Below are experts of layer 2 (counted from 0) of a mixture-of-experts language model. Rows are named router (the router's row for the expert), up (a neuron's input weights, with its number), down (a neuron's output weights, with its number) and show model dimensions 160-239. Each number is 128 + 24 x the weight over its row's rms, rounded and kept within 0 to 255.
After each expert's rows: "comes before" lists some tokens at least twice as common just after its tokens as in all text; "comes after" lists some tokens at least twice as common just before its tokens as in all text. This comes from a sample of Wikipedia text that the model never trained on. Tokens count by the router's weight.

# expert 13
router [134 110 125 104 107 128 138 106 126 150 123 119 101 142  96  95 100 140 153 182 159 152 151  82 153 143 107 121 149 157 105 144 106 139 146 117 114 144 134  54 114 119 170 133 100 165 131 117 145 183 141 108 127 114 112 151 128 129 138  89 156 153 106 158 139 121 105 146 149 135 185 111 125 120 104 174 187  89  97 125]
up12 [112 147 121 130 140 101 115 139 131 133 112 167 147 114 105 137 173  81 118 124 122 105 152 122  73 123 102 129 142 132 145 115 136 175 176  96 146 123 144 145  80 135 150 155 144 131 167 124 129 137 169 124 140  81 134  86 131 107 162 137 186 100  95 150 143 118 138  92 125 121  94  98 159  98 135 122 123 124 140 101]
down12 [135 108 136 137 136 121 124 137 140 112  96  84 156 121  78 103 153 146 143 174 120 174 168 133 124 151  99 164 133 133 100 107 116 102  95 110 132 171 156 130 144  76 136 146  81  91 104 178 129 173  77 150 109 146 111 112 115 101  98 139 145 138 130 156 131 113  75 137 140 107 150 134 123 113 114 123 106 117 121 150]
up13 [120 164  98  97 162 123 139 100 100 139 145 149 136  91 160 129 151 114 130 134 136 125 158 127 130 156 115 137 109 139 124 125 138 134 135 116 165 107 117 118  52 122 152 136 172 102 156 173 127 167  83 122 120 122 154 117 116 172  99 144 124 128 152 124 145 125 104 122 141 168 153 112  96 131  87 160 105 139 124 148]
down13 [152  73  80 136  99 129 110 151 108 103 151 154 109 118 125 186  77  92 165 122 134 135 141 102 120  99 132 132  82  81 140 110 175 153 117 143 138 144 130 151 127 136 100 146 116 129 127 133 135 155 116 132 140  85 163 109 111 117 137 143 124 130 163 103  82 152 135 135 121  95 116 132 120 104 146 156 153 168 123  64]
up14 [157 117 112 139 131  80 105 157 146  99 147 128 133 121 131 135 133 110 102 121 126 126 116 114 138 100 136 109 149 132 144 117 157 137 121 120 102 162 132  88  87 114 162 139 138 108 116 165  98 152 128 125 131 116 164  98 124 164 164 146 118 116  99 153  89  95 122 141 116 144 125 101 137 121 101 127 112 136 137  97]
down14 [158 123 148  90 153 118 132 109 158 120 132 110 142 112 135 152 155 133  78 165 138 139 129 159 117 123  91 109 119 141  89 148 138 148 108 130 150 136 137 103 151 143 135 152 104 107 131 183 122 136 116 123 127 111 144 139 130 172 149 149 159 147 151 160 115 151 177 149  77 155 111 168  99 123 121 104  97 160  92 153]
up15 [148 130 100 120 128 140 116 169 149 113 132 117 113 163 136 141 175 127 113  93 139 132 129 105  92  97 101 178 122 139 153 108 104 148 109 121 162  98 138 115 160  87 105  94 172 164 125 132 137 162 119  53 151 110 122 108 153 113 151 120 112 181 156 105  78  96 166 123 136 115 100 121 127 122 111 128 134 106 139 113]
down15 [143 148 188 113 133 114 125  94 133 138 154 100 134 103 105 104 104 117 119 164  93 146 120 133 131 107 143 154  90 131 106 128 142 117  93 139 127 124  97 121 110 111 134 150 122 148 192 120 132 142  92 114 156 107 158 128  79 143 129 155  99 122 169 110 103  99 115 121 127 129 108  90 121 128 137 115 156 152 136 124]
up16 [133  88 172 117 124 101 170 126  94 149 115 139 144 126 130 131  93 182 110 146 181 112 133 132 155 134 121 145 134 167 151  70 125 156  73  89 149  96 133 129 109 112 142 110 123 153 136 119 159 166 128  90 175 146 144 139 126 136 164  75 150 159 118 142 107  97 118 129 113 125 199 152  92 127 137  71  96 132 131  78]
down16 [131 143 134  98 146 136 122 128 119 125 172 120 101 101 100 150 174 105 137 120  73 126 144 123 132  81 155 151  93  95 114 125 175 113 164 151 164 133 197 131 104 121 101 113 139 140 131 131 127  60 109 149 117 116  84 109 123  98 121 137 120  97 127 145 114  97 143  66 156 105 101 102 142 155 164  99 116 170 107 153]
up17 [124 155 139 115 179 134 146 159  91 128 151 121 116 144 132 101 129 132  85 147 119 155 151 150 100 138  85 129 106 114  73 105 130 140 156 142 155 159  78 169 109 113 107 122 188 146 154  92 141 173 123 111 156 111  86 146 130  90 106 100 153 121 164 107 114 129 165 133 113 151 130 101 116 160 166 155 130 114 124 119]
down17 [164 140  96 173 125 141 130 159 127 127 118 162  89  89 131 108 132 157 148 128 159 154 114 133 179 118 132 145 165 168 152 150 141 141 146  97 112 112 150 126 148 156 164 141 129 131  97 131 110 120 129 138 119 148 129  89  72 174 128 121 107 142  88 197 137 102 105 157 118 100 161 104 147 100 104 176 133 135 159 152]
comes before: ",", ".", "%", "–", ")", "\n"
comes after: " ", ".", "201", "–", "200", "192"

# expert 15
router [134  97 119 123 113 129 106 114 122 146 144 149 138 144  75  75 125 163 107 130 115 158 135 120 124 155 169 139 189 131 100 132 106 162 166 115 105 169  69 109 107 110 147 142 125 135 144  96 101 175 144 128  86 110 112 108 149 156 166 149 151  92 109 127 159 133 131  86  96 119 200 102 163 154  87 134 123 104 135 136]
up12 [119 135 132 196  83 122 102 106 113  69  91 112 164 114 162 146  81 145 140 136 187 140 139 112 118 147 162 157 106 165 108 121 169 164 142 138  79 147 158  71 115 142 105  89 101 127 139 125 128 137 114 111 110 111 118 149 174 112 161  92 103 149 135 111 110  98 145 107 131 154 135  89 156 144 104 168 150 111 129 101]
down12 [143 131  92  98 157 107 100 130 109 151  99 120 135 108 171 109 162 145 127 139 111  78 153 140 143 133 147 141 117 111 145 175  99  94 122 106 138 103  83 161 139 157 134 137 117 124 111 138 102 165 136 140 147 105 102 132 152 128 157 133 123  96 132 120 117 135 135 114 109 128 131 126 123 167  94  93 108 124 125 146]
up13 [141 120 149 117 170 191 148 161 118 102  88 128 148 135 120 142 134 111  93 144  85 119 144 143 115  70  54 151 147 127 150 100 136 143 118 145 102 156 109  77 142 143 118 106 127 142 136 170  93 117  98  97 141 127 159 118 107 127 194 110 138 166 127 151 114  60 119 109 128 121 105 140  76 142  97 134 106 122 136 100]
down13 [132 104 107 129 163 124 118 144 142 127 114 135 107 112 155 170  95 149 115 126 143 104  58 193 146 157 131 116 118 119 131 141 153  92 118 107 113 137  91 146  91 108 137 118 118 139 142 168 120 125 160 137 112 110 145 163 159 129 139 124 147 100 101  90 127 126 100 144 156 168 121 116 111 154  86 114 155  90 110 152]
up14 [104 103 167 102 174 122 161 128 104 118 107 120 152 137 105 130 166 139 147 152  84  87 139 145 104 132 118 155 161 121 155  99 114 145 165 105 141 127 151 128  64 132  90 115 132 146 140 117 129 116 123  90 147 137 124 113 133  91 125 124 148 136 118 132 141 128 151 103 128 114  90  97  62 130 100 127 106 158 144 103]
down14 [115 196 131 110 111 142  96 111 111 127 123 133 101 170 145 139  72 125 110 145 139 147 105 139 138 163 143 100  91 108 125 164 176 142 107 105 169 120 126 167 133  99 102 116 109 126 107 108 142 106 106 144 145 101 159 152 135 109 120 116 153 121 121 132 152 129 146 113 109 113 124 166 160 141 125 126 137 159 122 144]
up15 [128 130 152 104 187 153 115 160 112 164 115 112 149 147 119 163 160 132 159  94  99 131 126 157 111 137 124 131 118 141 157 143 145 131 108 108 160 163 152 135 140 139 118 117 179 122 131 146 114 147 119 105 107 144 160 106 130 105 140 175 135 132 164 111  81 138 118 135 114 119 107 128 117 119 101  68 104 166 112 147]
down15 [123 170 139  91 125 132 150 127 110  58 121 135 130 133 134 104  92 115 112 157 144  98 107 114 171 130  69 131 118 158 134 171 163 134 149 115 162 149 108 140 138 137 161 143 131  93 137  90 159 150 111 138  91 179  99 104 123 131 119 139 141 114  90 119 121 138  84 106 125  95 123 114 129 168  92 153  96 113 150  88]
up16 [117 159 201 129 118 120 172 145 132  96 149 142 147 106 116 142 123 128 137 151 119 140 131 170 144 129 125 135 126 145 128 140 154 143 166 128  45 113 117 116 123 144 145 106 100  98 178 144 117 145 139 133 124 170 146  94 105 160 149 143 119 125 116 144 145 138 109  91 129  60 161 105 108 139  89 123 103 128 149 120]
down16 [113 135 110 103 129  71 162 137 101 116 153 102 108 123 141 161 132 110 165  90 107 107 151 131 170 123 118 105 121 110 153 143 156 150 129 117 110 146  72 111 106 110 142  98 106 116 118 149 145 103 133 146 149 144 126 109 152 100 140 152 131 105 128 139 130 140 131 135 114 136 140 146 122 141 116 139 130  97  98 159]
up17 [154 128 172 123 163 137 134 119 125 104  99 117 123 114 118 132 151 102 123 149 111 108 132 140 108 106  87 141 102 180 116 116 146 127 149 135 104 116 152 118 135 176 110 100 111 122 141 160 110 121  98  81 110 133 154 116 112 131 178 147 138 115 157 139 129 122 121 109 148 161 114 112  95 146 114 122 123 141 160 127]
down17 [171 112 120 126 153 115 119 106 100 103 120 139 122 160  77 162 130 132 118 141 120 104 149 161 163 149 129 152 134 140 131 127 172 105 128 121 125 128  89 144 118  96 102 111  97  91 118 131 107 166 119  90  88 117 130 134 162 126  98 189 153 154 109 139 139 146 107 115 147 120 147 120 123 112 110 117 131 144 126 102]
comes before: ",", "–", "%", ".", ")", ")\n"
comes after: " ", "201", ".", "200", "–", "202"

# expert 21
router [150 138 100 122 140 128  94 129 167 132 127 114 153 105 126 114 130 147 152 139 138 149 115 105 155 141 129 143 137 156 153 155 164 159 127 121 107 105 156 148 108 123 144 170 169 189 124 114 165 149 105 129 168 103 144 129 152 130 128 129 161 179 110 156 171 118 127 115 177 129 147 102 160 117 132 117 115  82 134 121]
up12 [163 159 134  97  77 107 134 157 148 132 135 116 142 162 130 126  98 152  90 145 139 132 131 136 154 140 117 136 128 117 158 120 110 124 115 116  83 109 112  66 115 142 144 124 126 108 117 151 119 133 119 120 149 135 122 128 139 148 169 134 149 106 116 153  90 145 151 129 139 136 137 169 120 165 101 152 113 109 155 133]
down12 [107 132 103 106 104  71 124  94 130 159 121 112 135 145 143 163 122 125 101  76 166 123 125  96 155 129 162 148 141 105 168 129  95 124 137 159 147 153 130 109 144 132 149 127 123 127 126 105 164 102 109 123 173 136  99 126 127  89 147 148 147 133  80 126 151  89 143 135 127 118 119 107 155 168  80 124 143 114 137 126]
up13 [113 153 153 108 147 143 150 167 104 154  60 128 139 116 150 169 133 134 155 123 113  93 135 181 116 132 118 150 168 146 116 142 153 119 111 124 122 116  97  98 121 134 136 135 118 105 118 136 126 119 130 124 120 110 161 107 106 114 135 137 124 114 143 116 138  84 105 145 116 109 138 106 124 142 103 162 107 139 164 164]
down13 [126 148 142 114 136  95 152 144 125 122 149 126 145 117 135  98 119  72 136 112 143 180 150 140 139 144 144 124 151 146 151 115 127 127 118  76 111 150 118  87  89 133 102 134 155 120 156  94  96 147 107  87 163 135 149 130 202  98 117  94 152 114 174 109 160  83  83 113 113 100 144 146  90 142 131 116 110 138 122 124]
up14 [167 141 109 168 174 101  86 157 135 112 168 117 121 113 167 137  98 173 117 104 128 114 103 111 138 109 124 158  68 108  72  77 147 150 129  80 154 127 121 165 117 116 100 114 129 123 141 137 137 173 120  87 133 104 139 137 140 147 126 163 118 159 121 120  88  73 125 124 132 141 162 116 103 124 147 110 111 109 125 103]
down14 [129 111 119 125  91 118 145 132 135 126 127 158 117 132 144 152 109 142 140 124 144 161 104  96 141 193 115 128 124 124 159  94 130 153 110 172 139 176 118 158 118 123 138 123  78 165 119 143 155 108 132 139 151  51 143 127 161 113 158 137 101  98 150 142 119 112 112  88 101 121 158 105 155 127 104  94 130 144  94 157]
up15 [153 152 153 129 130 139 124 129 125 129 113 111 116 125 170 110 142 114 126 127 139 150 110 144 153 101  89 100 153 123 159 126 136 156 102 137 108 127 114 140 115 114 148 142 136 100 161 167  86 115  88 140 105 124 162 102 147 145 158 120 134 178  77 173 145  91  77 105  94 149 183 171 141 144 118 107 111 118 128 132]
down15 [132 105 148 152 134 121 124 138 160 128 127 123 127 164 156 141 180 126 127 166 110 127 145 140 115  94 149 137 152  73 140 138 136 142 160 109 138 146  87 104 140 125 122 114 163 149  92 102 135 145 115 142 124 124  95 117 137 132 114 111 144 126 126 115 136  87  76  97 120 107 100 133 101  96 123 110 143 180 126  97]
up16 [ 68 126 166 107 152 104 150 143 112 124 102 142 152 117 139 137 189 119  84 137 117  97 152 144  84  99 174 168 116 140 141 137 108 165 157 118 101 121 111 103 121 153 156 100 120 120 132 164 129 138  83 113 146 148 121 113 113 162 143 130 135 150 140 108  99 113 107  94 124  60  92 119 131 124  72  87 110 149 145 110]
down16 [ 85 171 139 121 112 193 151 111 141 136  97 157 136 135 119 132 130 165 132 159 127 109 144 125 111 147 108 138  73 131 142 113 136  88 103 153 121 132 126 157 116  74 108  61 116 145 118 138 149 114 125 133 141 147 120 104 112 122 119 154 114 148 145  97 179 131 146 175 110 171 118 128 138 133 124 127 181 167 104 113]
up17 [108  97 146 102 133 146 133 104 178 108 155 122 158 144 111 112 134  93 122 157 120 131 124 133  71  87 127 106  77 132 137  97 110 165 119 122 152 134 122 122 151 152 130  99 127 108 142  98  96 157 115 130 162 159 165 110 104 109 142 135 168 112 157 166 153 134 126 147 149 133 127 134 107 142 128 120 114  80 161  99]
down17 [158 177 162 133 159 175  85 115 130 119 136  72 153 129 196 100 134 148 116 128 140 183  80  86 146 137 111 124  88  99 113 110 107 189  98 140  94 145 105 107 152 142 116 110 104  95 118 138 140 130 148 129  99 140 137 122 134 117  71 142 122  70 143 162  79 158 116 131 106  98 131 134 151 134  70 180 124 130 129 133]
comes before: " |", ")", ".", ")\n", ";", "–"
comes after: " (", " ", "1", ":", "9", "2"

# expert 25
router [142 154 141 158 127 103 144 141 174 121 118 112 125 105 161 164 157 120 117 126 123 133 141 121 116 120 136 103  85 134 123 116 143 101 131 139 127 124 158 134 134 130 136 116 114 130 113 156 159 144 108 101 155 123 160 170  42 108 107 142 106 162 101 144  83 126 110 159 147 166  96 124 103  82 158 121 143  94 122 142]
up12 [101 155 116 139 115 133 141 131  94 167  98 107 135 129 107 131 143 142  98 140 105 150 121 123 113  88 112 148 120 136 165  69 151 144 145 103 127 155 145 117 102 106 113 106 148 136 147 157 139 135 135 141 123 126 151 131 137 136 186 103 113 127 119 107 132  99 100 112 144  87 143 134  72 121  83 156 141 161 157 119]
down12 [177 129 128 119 125 140 134 158 135 117 108  68 129  95 120 168 130 173 143 152 131 123 132 128 117 137 142 115 136 127  93 116 143 134 132  98 120 124 150  98 122 128 124 127 105  82 128 149 146 151 133 140 149 142 144 116 119 118 103 103  92 123 139 132 127 141 131  79 153 119 154 150 121 128 132  91 159 158 116 149]
up13 [127 125 125 166  91 132 115 127 123 166 120 122 172 129 153 117 133  90 159 144 161 134 139 150  88 145 139  96 138 108 132 108 123 109 127  76 124  98 106 143 134 166 112  69 120 120 108 135 153 147 117  88 114 101 138  81 178 142 132 151  75 113 106 140 104 120 145 100 107 161 100 154 127  84 155 143 148 113 108 164]
down13 [132 178 128 125 119 146 131 179 139  78 164 129 139 199 131 103  77  99 140  73 162 149 148 151 100 175 140 118 130  86 139  98 126 130 102  91 101  83  72  86 149 154 145 130 124 113 150 187 166  84 153 110 168 128 169 121 141  97 143 141 143 139 126 133 128 125  93 153 154 170 156 115 108 105 136 153 106  90 103 174]
up14 [ 90 157 145 144 129  97 120  88 120 154 174  77 122 142 138 134  83 136 124 141 168 149 170 134 177 127 121 152 130 140 198  88 122 131 132 169 120 111 135 130  90 121 114 179 127 112 147 133 155 167 138 106 111 116 117 122 113 140 129 104 131 135 133 158 151  94 181 145 163  95 150 133 122 104 106 142  90 137 136 100]
down14 [138 144 128 149 123 128  81 140  93 158  83  99 120  88 119 106 156  78 168 131 152 141 108 139 138 110 165  91 147  80 136 111 106 135 167 116 110 110  96 134 144 108 119 142 169 125 139 135 129 114 166 108 171 146 135 140 145 159 121 119 117  82 141 127 162  92 110 130 126 124 160 124 166 168 132 178 129 153 144 150]
up15 [115 112 159  89 125 150  98 147 149 139 111 115 166 134  93 156 138  60 106 121 127  82 156 185  83  93 125 150 151 148 163 103 160 108 140 120 117 141 107 128 163 109  98 148 131 149 132 128 154 126 117 152 148 160 104 130 158 104 134 132 185  97 130 112  93 107 117  80 147 133 121 130 141 123 148 141 120 120 183 123]
down15 [144 124 116 162 124 128 160 163 138 144 110 111 140 151 117  92 113  96 120  95 111 118 151  92 123 111 144 130 126 116 172 122 141 167 145 166 127  95 137  94 148 166  97 136 105 146 145 149 128 123 122  98 158 152 142 146 108  90 107 107 144 105 106 135 143 119 144 114  92 158 137 148 144  99 163 119 114 108  97 106]
up16 [ 90 122 122 133 122 128 161 134 107 131 104 140  95 166 110 152 167 119 111 138 104 115 129 139 130  69 146 135 134 134 122 126 108  89 105 117 147 143 140 109 151 169 122 137 120 154 114 129 146 104 125 114 159 107 136  98 129 141 172 116 131 129 138 100 131  53 131 132 150 116 126 108  90 116 154 153 111 111 145 151]
down16 [ 81 157 125 114 139  73 134 111 126 144 138 149 102 154 127 122 154 111 117 151 104 136 118 125 131 130 107 129 109 125 135 132 108 180 135 131 115 102 122 130 100 109 147  96 132 145 111 112 117 125 114 106 125 126 125 152 170 133 132 118 128 142 120  92 139 132 132 120  89 102 131 132 105 123 105 125 136  94 180 134]
up17 [123 136 140  96 129 134 169 136 122 149 106 111 101 119 105 111  89  89  87 151 141 109 141 129 151 127 122 136  90 145 139 140 129 119 125 106 107 157 132 165  86 112 130 150 106 133 101 124 137 139 149 123 127 122 114 122 157 101 149 160 112  97 109 133 159  76 107  92 132 103 159 104 134 117  68 110 146 139 181 124]
down17 [105 101 121  97 119 100 156 114 138 121  66 128 106 126 121 120 105 117 187 103 109 142 100 139 124 100 149  95 146 143 147 162  94 113 173 128 131  95 153  73 165 148 159 131 123 112 141 136 163 137 115 160 121 132 143 117 120 117 110 130 123 156 144 159 151 114 101 168 143 154 152 127 146 109 154 139  88 149 125 147]
comes before: " |", "0", "1", " |\n", "2", ";"
comes after: " |", " ", ";", " the", "|", " a"

# expert 26
router [131  86 120 134 123 151 131 141 142 107 107 130 138 150 131 160 129 145 128 108 111 119 111 137 134 106 156 142 137 132 114 123 123 115  53 163 150 149 134 137 175 155 128 131  68 134  78 114 136 126 121 148 126  87 110 125  70 109 120 104 116 136 136 110 126 147 114 150 127 110 116 126 139  67 115 131 154 171 119 158]
up0 [ 96 136 163 141 170 129 163 126 131 155 116  96  99 131  79 186 134 135 118 126 131 103 120 124 102  94 136 137  94 164 157 110 152 154 154 111  93 124 124 103  98 148 124  50 123 121 105  91  87 144  95  88 161 138 156 125 156 127 176  99 136 144 132 147 141 106 133 101 100 108 129 138  85 148 150 116  62 104 141 131]
down0 [124 128 107 146 112 143 114 124 139  90 128  69  97 174 121 155 159 136 124 110 117 173 119 145 142 133 116 119 119 125 110 124 125 114 140 126  94 125 183 114 169 165 124 104 135 113 104 125  78 135 102 113 138  98 124 136  87 150 131 125 129 142 148 174 115  94  96 120 127 120 124 143 115  77  99 133 139 145 103 120]
up1 [131 157 120 138 108 116 192 159 103 106  97 102 161 123 130 117 143  85  94 130 130  96 144 129 122  72 115 139 124 139 152 132 123 143 145 132 110  98 121 105 103 156 134 139  94 155 159 162 144 143 115  89 180 127 154  88 129 144 152 108 148 174 166 123 123 130 116  89 140 103 165 105 124 150  94 135 132 123 162 146]
down1 [131 145 130 127 140 127  92 126 118 107 116 157  82  87  92 181 161 112 137 129  89 122 148 144 112 128 124 162  92 115 104 103 153 121 169 123 110 113  81 176 102 111 161  93 149 139 168 137  86 177 135 148 123 108 105 122 133 141 126 179 150 120 159 135 166 100 133 123 120 116 115 108 131 127 145 140 164 158 147 146]
up2 [137 147 134 114 122 138 146 135  92 113 128 126 117 149 103 160 124 146 132 107 175 103 129 127 105 123 181 176 117 151 156 132 118 115 173  60 143 123  76 123 153 109 150  89 130 134 161 144 170  85 142 130 121 134 149 154 119 113 141 106 111 110 140 103 125  90 109 121 148 103 136 103  73 145 146 136 105 138 105 138]
down2 [127 125 141 129 140 113 144  75 137 150 135 184 138  97 130 122 123 121 105 146 122 130 113 136 139 144 162 163 169 156 115 159 123  78  87 146 142 160 182 121 101 134 143 108  81 116  86 113 105 135 127 138 172 128 158 127 116 174 159  99 162 144 124 118 135 153 129 142  91 179 119  96 143  61 133 158 130 134 128 127]
up3 [131 175 144 132 126 165 152 175 138 103  74 127 104 148 145 166 129 153 108 124 130 106 111 152 129  85 104 108 104 151 170 101 134 143 109 119 115 120 134 110  94 116 107 134 128 119 129 124 106 154 110 123 135 152 143  96 134 102 143  94 138 142 125 151 109 103 101  94 106 129 115 121  88 157 120 139 130 116 149 124]
down3 [117 148 118 113 132  94 132  86 117 145 124  98 139 162 149  98  86 114 181 127 137 100 137 156  95 125 170 127 132 128 146 153 142 108  76 136 129 145 122 103 146 131 136 116 124 130 146 122 139 109 152  81  95 141 170 101 145 111 104 158 116 144 129 128 153 111 105 133 118 162 147 140 140  73 119 127 124 113 127 150]
up4 [135 135 132 122 106 174 156 138 116 119 122 103 115 143 105 113 113  93 136 162 124 120 171 144 113 111 134 149 107 138 179 104 115 120 150 138 136 111 137  97  98 145 134 145 187 128  95 151  89 122  96  99 162 139 129  90 108 133 125 123 146 156 141 189 125 144 149 115 110  89 154 114 124 157 168 120 123 157 142 106]
down4 [109 164 128 121 156  66 137 129  88 135 109 127 108 134 120 128 160 116 135 134 140  95 168 124 136 143 169 102 144 133 144 149 117 170 101 138 139  97 151  85 111 142 133 143 113 153 197 143 145 134 103 106 144 117 139 129  97 123  88 139 164 184 137 187 155 150  79 143 107 160 115 129 138 101 179 149 138 138  99  99]
up5 [142 126 190 127 140 156 137 146 146 115 112 157 121 115 121 165 121 121 118  63  55  90 152 131 111 123 151 132 103 171 131 149 145 145 127 142 121 144 159 120 133 114 140  90 150 165 171 149 125 112 119 107 135 125 175  92 123  87 123  96 165 105 149 143 136 138 148 136 182  94 108  98 148 126 162 103 113  87 145 148]
down5 [145 150 180 185 112 158 123 111 147 171 120 119 129 129 149 140 125 147 106  74 103 103 123 106 126 135 169 105 141 140 155 116 124 106 133 138  99 124 133 119 163 136 129 127 105 128 131 103 157 111 118 103 151 124 150 130 118 100 140 105  95 106 161 142 150 129 129 106 125 121 126 148 153 124 155  94 152 119 124 132]
comes before: " |", "-", ";", ".", "|", "–"
comes after: " ", "\n", " |\n", ":", ";", ")\n"

# expert 23
router [123 114 140 113 146 137 131 149 114 117 109 154 107 147 128 158 142 123 188  94 132 105  92 153 115 109 116 132 117 123 154 131 106 108  61 153 163 130 115 161 175 136  94 168 115 114 143 115 134 123 129 123 108  99 139 144  83 162 112 153 119 104 139  80 170 112 130 126 137 135 129 137 155 119 150 126 134 182 122 154]
up12 [133 106 114 120 110 157 140 140 132  94 126 126 161 118 106 111 111 130 125 172 136 117  93 159 122 149 145 102 135 154 149 127 119 166 132 136 133 153 101 132 129 113 136 151 130 153  94 133  90 151 194 124 115 138 172 116 142 137 121 107 157 130 103 138 148 115 111 103 131 122 180 158 146 173 119 148 114 131 153 124]
down12 [114 150 137 147 151 106 162 123 122  99 131 145 114 107 138 112 116 125 100  52 140 139 134 102 122 133 116 145 121 139 149  96  71 125 199 142  98 137 135 115 163 154 163 148 134  93 191 138 189 126  77 148 136 129 143 134 113 143 148 141 136 118 159 103 145 163 158 107 128 138  96 147 153 122 140 142 140 125 152 131]
up13 [136 130 165 124 123 136 133 111 120 105 154 126 121 113 112 126 163  75 161 142 132 138 211 148  93 106 111 108  85 130 134 118 165 120 101  96 100 125 138 105 139 151 115 136 130 149 135 159 112 120 117 122 169 140 147 118 127 133 129 127 105 148 158 128 124 109 124 160  92 112 126 152 115 113 143 143 156 137 169 173]
down13 [124 150 114 158 150  91 158 129 129  89 121 126 128 179 157 135 101 141 122 155 128  98 130 138 147 102 111 110 116 133 108 120 136 127 159 128 173 120 136 148 129 138 106 124 121 148 117 125 171 153 127 132 127 131 114 156 147  95 127 108 103 115 140 111 152 114  94 115  90 130 104 157 133 107 129 149 153 127 167 132]
up14 [154 163 122 128  80 111 177 119 132 120 154 140  88 133 113 180 127 117 148 124 173 109 115 147 134  60  98 113 133 117 136 116 137 135 111 115 137  87 182 100 110 126 114  81  98 112  85 142 137  97 166 148 154 133 152 120 158 106 154 130 109 151 127 134 123 161 125 143 125 143 136 137 109 120 144 109 153 130 116 122]
down14 [176 162  73 168 126 110  75 128 112 130 131 155 116 105 124 144 113 121 157 133  83 119 109 136 148 154 124 130 159 133 138 113 122  94 155 169 129 147 124 163 140 123 152 156 145 104 145 138  90 159  91 175 107 124 128 107 133 169  81 136 151  75 134 152 114 102 121 122 160 153 137 114 184 151 107 101 129 162  80 170]
up15 [150 114 155 114 116 129 172 134 165  89 111  88 103  86 104 144 161 135 130 103 137 112 126 164 127  93 103 131  96 140 132 142 143 143 132 122 100 102 109  99 140 155 128  71 131 125 132 151 138 151 114 120 167 157 209 142 149  97 188 125 130 165  86 142 123 106 154 115 116 107 139 135  93 128  98 169 140 148 156 134]
down15 [139 154 160 130  57 127 155 136 135  98  85 149  96 113 146 133 131 120 125 105  99 127 113 118  88  82  96 126 167 158 180 103 122 128 147  89 118 104 114 126 162 139 107  60 151 134  94  98  98 144 125  64 138 131 130 123 108 112 108  93 153 135 117 103 125 112 103 154 120 118 107 145  88 147 138 154 117 131 132 130]
up16 [101 129 105 107 146 143 137  98  97 125 144  99 122 151 118 108  91 128 131 138 110 115 120 142 147 157 132 121 108 130 142  92 123 149 110 119 129 124 112 106 170 107 106  96 143 139 130 137  85 155 118 107 146 145 125 138 213 144 142  98 141  94 142 109 139 162 139 102 117 131 120 154 154 142 115 118 133 105 151 124]
down16 [117 156 129 138 151 123 146  94 121 109 129 123 131 126 168 119  73 124  77  87 146 144 139  94 138 145 106  94 132 121 167  91  95 128 178 138 119 152 135 132 121 148 198 153 141 148 128 155 147 131  99 145 125 125 139 108 125 154 101 145 137 130 166  66 144 159 158 100 127 127 141 106 166 112 145 155 117 115 147 177]
up17 [101 138 165 124 137 119 166 167 169 164  75 134 142  96 133 122 139 135  95 134 161  74 151 148  81 153  91 114  99 143  95 113 102 110 135 107 112 160 151  99 106 128 137 126 119 146 115 146 133 153 101 108 142 151 120  88 149 135 179 106 122 139 105 130 134 106 123  97 153 116 170 119 122 120 125 147 104 108 137 112]
down17 [144 158 110 128  96 142 112 148 147 141 143 123 126 122 142 112 102 127 104  58 106 152  69  91 163 162 127  87 108 126 137 139  90 157 166 155 108 149 156  97 149 101 123 103 129  88 109 112 149 120 128 127 140  78 131 146 151 106 119 119  91 118 138 104 161 121 167 148 150 130 138 151 159 122 165 106 130 102 151 154]
comes before: " ", " L", " S", " N", " M", " D"
comes after: " |\n", "\n", "0", "1", ")\n", ")"